Weights of a small mixture-of-experts language model, trained from scratch on English Wikipedia.
Experts: 12 experts in each of 10 layers, 1 pick a token, a sigmoid router.
Below are experts of layer 6 (counted from 0) of a mixture-of-experts language model. Rows are named down (a neuron's output weights, with its number) and show model dimensions 0-255. Each number is 128 + 32 x the weight over its row's rms, rounded and kept within 0 to 255. Numbers have three digits each.
Before each expert's rows: a language model's description of what the expert responds to; "raises" lists some tokens whose logits its average output raises strongly, later layers aside. This comes from a sample of Wikipedia text that the model never trained on.

# expert 10
Description: The first digit of years in lists and tables (1890s, 1950, 2025), and determiners like this, that, each, one, same.
raises: "998", "992", "994", "999", "993", "990"
down0:134155150120117131101084177155123118088133077143135097092115170149165103145116182142138116103135100180141171114153131093139148163141143147167160140171110124157146104103055112124134094069064154123130104138201201139123135135110140150220106171173152155164216122091114080148107105057156112151116157128111112178176109172144096112081094125058099111137134061178132109142140170130153147069090129121119117150115096124107077112089136174106129115139067137083112139171133134133078160152136161161141162129177144124136092112109184143128137112111125131072145126059150148080151135188161185108136126137172024118171186112077050155101087095146130146190138188202146181126134166170149121140158161060099161118199160171160061113070088123127140145148133185148148163091087110088148128138111118
down1:093106136095083130110138132148178119142141148154086169127160157098152127150153116057200176082168059148119115101145139130125149061145135105126175097083167125117159108170133131097141187101131130119129113141180165157134111129114189171126138133131186158122119129091124102103074197120205108188116127117133154163163127172103154137108117135146113123138105187136121083128083132197065139117104148118155113180139128151136132118117090135129113070114128081109154170172141103082161046135130110126075136122141136127132139151171105107115115125093140113162119183143090150114237088136154144084122203162146125171127157096115165092132064068169107068158192135179104144155165125093113170104081116123110171168177096126051189148114100179086160129165133098137143160144167140112161127151080142
down2:135104150121086083099173107105095188022117095157143137172095113099111117152173131160120090076132091184109154176148154124093132138156122110151115139085079185154098131095113158132126155164116117122151082132135118177117198130161140126134094171165120160110162145148126082103114118211142119117127076096117071120127047092097122161131148140151146166126106080120147092160081102084147084092124114128141169135128103133108130100129152091149141135083151150167110166153077142053103083158080150147076125096075168135148098160126184170133136129121174134106137142103147098138227113152157082154124133162178085109179117124074188159116103093154137151094125126145114170125110151124144174128140079188130178104107098123150182107103121149120171188080133102136155094096168154163168154118129169
down3:172133171184114083134121069083164173139152105111150154122176113111122123152147142103194133120146171130093087084117123168154136117114070114138118200142134204122175150131096123167093106122106130109139187085102126117126181133126146118117124123145168121109127143137123114204148132148149124127113109055201090084066171163173097150104142122156110089139104113061154142134106133130049143141153151155124142145111120112152053111147188188107177151096106147093131084130126091162124158099117064101177108112069124156146108113150090128209102113111144108109140103077151145147195094170071105116117156140045138089132170149111113181121145137106123176158118109041112157111166081112083157077073062059064073161177125121160101115112195098082139085139168103138110176104148133090127220114150182
down4:117143138135122133111051106090086137142111172078136154094146137123130097127133161134101128090146167133110148141116119141114123086083157121138164146124172164128142156177147130098115121130164159106128147129172107099147126114119098125081151108102064109158135116106141124110133185159118153198110100129078091146193121163153139113186122089106132179131130120151117157112145087091110124138188101115201133108179106128122098079169135070118078144146091084126076122094097160122183088171150109120085151144104099106115110171161131107147121227092162102091146149119145079140179108085177110166119125104107181089091096132125113132127119116078171133114068153137149147144138124111126110152161135068152112126115099019091124115222112123164127158135123137130159112104086139061065137090096101
down5:162152161139049166080104102051136120156085127143101187110169153141146103129149077118108152110173158165096135105146109126115124182230086171179188173073140107122106180052087122171153069110126137130091083172135088136179173155135112132099180064083091086140137162171145149063166164125111216117103166082172112133063114115134172071188108141046102130145208129134049156086168114092166094194154074124122110140144143188174115122152163076198131187151128163171187150119116113074134164119137140117105119121123158155176129130130065169086099185193116153132127156131133052134118127171136161156112104173090192134111130148144083166119108103146122184106137129107101108125153131097086172135152089103123135058154128119103118099092147142132115104127167150143085147093094096117202159142134119
down6:135139123109109107135079109102118096085093173139084097187167124124159218119164149064146075143192137090165125055108123122162147150149131126117102099105136124175127129194168129131068139063092105076114148112138178078064144163173088195072116167139147102163093107187112091077129133143128127163104162055072200137098138172076116154107109069110100193178151129155162125045160064089140114155162101159120095128114126159111162122156208153135098107144130171181117137122142084152146138112105193136103050160164175164091077113117202085123121139122117107143139134160166139139144105111166120070178104099151104092158133157121113176112138097121151190162170121152134134135112118089130084097076073129092142147116124102138081102063131116086066124104166106134144116174107166114090111162112175

# expert 5
Description: Nationality and demonym words such as American, British, Russian, Soviet; also Slavic and Latin name pieces (Poznań, Sicily) and cell separators in stats tables.
raises: "-", " | ", " and"
down0:141124160169080143120118108154128194122131079121178193120110111146060145151041106112111136127148157145200151094187145161094113174154127191149103157116174144098140109169126156104141125070140167123097166127123151151117167110132182133189206098114119159134153108071081108152141064114082115146161073141140153166109129152067135119104116109074133066114120162137106126128036107127137139147123047106124146119096089186117145116141138067158113145181058164169102173095138178149182080128147036168132112105161109110153144162090164122081131105198171126149155156106113101136084047153150104147127131168123114138152100167102177106101072128084169105148105101093157126125079163178093159095157084160126181156106118121137201143124122103135150134132144108085068123184042149159113099152150151
down1:098096127191119131145134100143118164155092111112160117159140123176068140109089140135122131146153135098085154135116096111142057127125072082135143157122196140119133136122087108147149153131132133071117121108075115055148145144062144132129129160107094146143145131181154110126127107158101129111067112090108154085127150167106157094144115086112171127166129164120120142077107171119107154112108113126166098069167154136142165118088141136085153086139096083128147126114133131164073127032116140082133153151072092172112134099110115139150160136167104149197112146137151076165170188169058109143095113121133158139110170062147182135073182143201122165153112126069121123188078092086081100121132143169132101158144155097174144132123140142098111102168135115069120092169144138128167127069179080
down2:167100127134116136127120183156102080109094182096073188159161143154120148106117147111065099082172131118094081078148101171102088171122102162141180086173124102133130181127157120125125156132069090135071088162098118147155154124197102148081132087091161149137169158124128141123139107125156149084131150063141138078088155102161095177101074132091130133103136116107120143169144121153128138104126128142093192130194135157140025129105103144064125176121128153162101132072158036096126140130174078064133140114124125121136147090144143193110129091138145102061114119140156157084157100096144100149131142081215180158117145165103095077173091143153133123140071161132095094092119092122155163151208105141072096123155133113119110167132139116123192133135120092160098129184036077114072114185112139
down3:104112128159116175100146165179134109126138189163124148133155109133143198142130142090099109136112045125179047181133120081094115166088155110089093102110157116103170131139120086111078131026149112169151158077145120199174170132116149086160110126102146134137161134181117116134095138078183065035100125062085117193216145120132131115131136114082077102129161084161141198113123148185109099136097099119138081127150102058137176097205127039146124155146096085108185106098097108163162152125115182090116114127090083161120175172113087134103153129088163059106186180097130114142123124104147112168096125120111137104141110144138170173102138155201068110100190100089097155125164094191073138116086127116110062050136172142121137170067065123127050142149165089103078106160134118141171147158135133
down4:111143096064158129111099100196123076207127126143150103165130084139135096159125163174092122169196044137131053107153120098133110118074134152125109186071129102157127141084098103129157138082138133100114122131123121123127118125148103135106182133092099121139160106143119143118111087105122102136156174171188152141141103104114071128118105131088127181138126070135167149167132125130126155132136072139160136145104096082094157142141145158159094116148154146106142104103112193157170121114104144117123118114092195074134082075113173128138155142139134107139083136190113155087096111094132112144130109202143132158149152113092130112161136116082127155127120060152128173114126137128182147146154069114107124147161092142103109094126142143162099131139126157124128140141111174079188142166170167
down5:136130107139134132150134037169119158082146085159182137130130126123103077131202058117176150122138069149191133132123097127093181145103143086166103108186054117143154138163112130155106158146191086071105110088112149122076135078098172203087163123132177149179158095107136105091128144091114136178098118092113090174069155090207107051168106107120106087200130135099163101078180153134164101079092124139081151084072154154166147131123159159159073094099119126076170101079138149123152074149081119179121074102124119120130115127176137122169169155140135110150170189135094154140160156117109054149083137147110159135159051157086139104169105153176142182156128180150126140124085139138122111166090139074131111120085128178118115164112142079148060118180089125106115095150102090134130056157134093
down6:197112162153140170124084161098103080185093148117112155109187149066161131113188163144127114135086098095062136157127110109158174106163208113163148119116129164193138144122164161104076143132137164103145120145162065085098157204167116133120104150099065141166141172087147152160093164115172202138133095128084171101137104213142133115147140135166117105143150106070162111110146145152128142072092170106153165114102126119188167123158098099159164130133134156107071121098135138160182126181051087090061124193121070108092164136112135186136086150234159103215129123146100142123109124090121103134143158086050131155185163097116075118040149139114130176137147085155108077110132106129100123122108165091110136097072085164163113177131154088151128153130099148167121056167128117136117071149101114

# expert 8
Description: Inner pieces of place and common words such as Exchequer, Bremerhaven, emblem, figurines, plus plain nouns like relationship, market; little shared.
raises: " over", " over the", " about"
down0:080064115111190097141180180131150182157044152181101126107147152124071132171178103187156100127126123140142139127104092096135156162098102131170081126155132135168098160153118112156142135105117130090173088085188139092136097130094170117148108148097117136145151111084124142140141088152120101179117176099162150149177171104154140078106136180156085111120028121146126137163154138120116165125157099124152197116171119124134051142112124152191123134130165118092135122102149116172127169155157101164126124115111121136231140157126154126142096137166103150120104207171122127103161124099152064163100087124154081097146127087134110136057156114161109124165117135085170149085148157166205155174125141183134126184165119061159098170216115095117104061082106078115095143100108122098155214154131162
down1:129125100065172119128132153147158117088155121106126116131094157110169135065136108085158156145114103164099142171142152140141195139142130144153169142178155136101116160075075126138110114129182140154155168163100141077060112127158113122076144138140104135079174170099165088150152139135158131143133142157121139147105088143037129169118134095145106123131145066141167088121177126075152073096096117112086129115149140129148175134073138091138133177150127119164129166111109043159110134096133090108084136139104205152182141131125126166131081135127115197134137143115169163132131141151139119126159130096123117085116079215109077091133109140107141117094083102121188120182147111075136131104138122152169134158165151172126129118133112142111153132196118099148114048093139126139153083140092151
down2:123167131139095105150149115217148146157133078063107095133106065165121154104137143083127122173084153140140120116162061079154127158098096124134131118155071104110123172118101138137168158116216100139094096154068113124169121107111108075121182097165162126084098167128106115107106086055125127115141130095093126135144132123130131097102137077132105109087092094146164114147100192115180103131107150151075135170135173158174089150165167131128177169107101097092094144108200129158103073148144138083102095142164194150123088128142183116110079093132171157113075039136117162124157131154089104072172113166160187122103138146074114106199127148104100163115136126179174096097152096109115121106147062155052127121130157130155070202168119078164132151107106151182115087162121150125213104092148150
down3:121063140109142071143130106085136161162113132128161150107058119192127177124114149123108103135168085139083126122122151116100116122109113094124139053137148166096144140105109134154058116118105129137107098068134188146187164112178136157137124075119086167163099182104153044155065111144126128116171125085126169095103135122133108113163093113126112075125101095179146174139138156212119121085043165129167109136117141169124132160176109093080122133121173196160131154160113153149110107162136115136148155144118158088082122064175158112162164095146109086133111169120183119127192104111135136155195099112134160175010059168138095140100122142068121142106098133109115174172205140158187151157157124183118137140136163119121071145162113156063064145125098102066108231161102142138167139153090147
down4:118138117117107099109156124180145140119120108067175112136134138107071096161105166126085153134123080140129143172184074132172057109123125097066177066134151171116130068131123070177127117202161127074107122113179100054074115204088131162140141142102109131100242141172171177178086160081085072088167102184138116076142113157062168133110117146081122154163123143127184141179143128141155038176136141130116146131131077084103137120125134143138118137124103164155109131128140167157145101139187122165142178129101155142134148097080086125104119130098078176124124162094122170117078160139153141095164112127120044154104118159212111157045073122147088121115152156172195109123093089123119127167110110174142109097197152121128165121135122091077137152161147118129113076130137112116135178058143091
down5:135110115174065102084141148133120128148147175056072107067084081168094121148130110156140124093145145112150108099071109110064143048146179174152158149148084141168138149140095121135121134109169120225048186133102152162137187108068174086150138152101184128075162169173148093125127035082135109128117116160120111121092101139070115130095117129146190075144180148088114090119088117118141150121176119164157168157099122109040153087113137129118102120091146154108102096159138097125147070176090139118163164137155152104148103128123138125149075113117190157105112136159178093154127112116088184145070117108179107123138092072153150129093126071119139155126154107076182113103081170191127095135152148104124166113143138122088127151089092113122120094052141148164146086105142101132113072144167116
down6:126179121111150121154154097147145167113107115139070089089099135122091219176140119102157130090124134138055153119108112114090093167093145148103084140144119163111149137150108098158144132161089099118128110118101075099154103109131122152103134147116150116120155180150109080153156124177130162096116120110138145120153131188126183181176134126130130105109128195117195128120092118123072104100143120122146109116145115147150143141102091118133147196126108159105147191091159148129106092092096135133078162123115176074091121092145159194063122192131160144087111153140166142153107110115112161129147147123102096156115125117072142133065118075182111110137163095115109148112146109139151143091145143126070088153153169139132155113131147163136178120218082081075151121129123100130157116075166128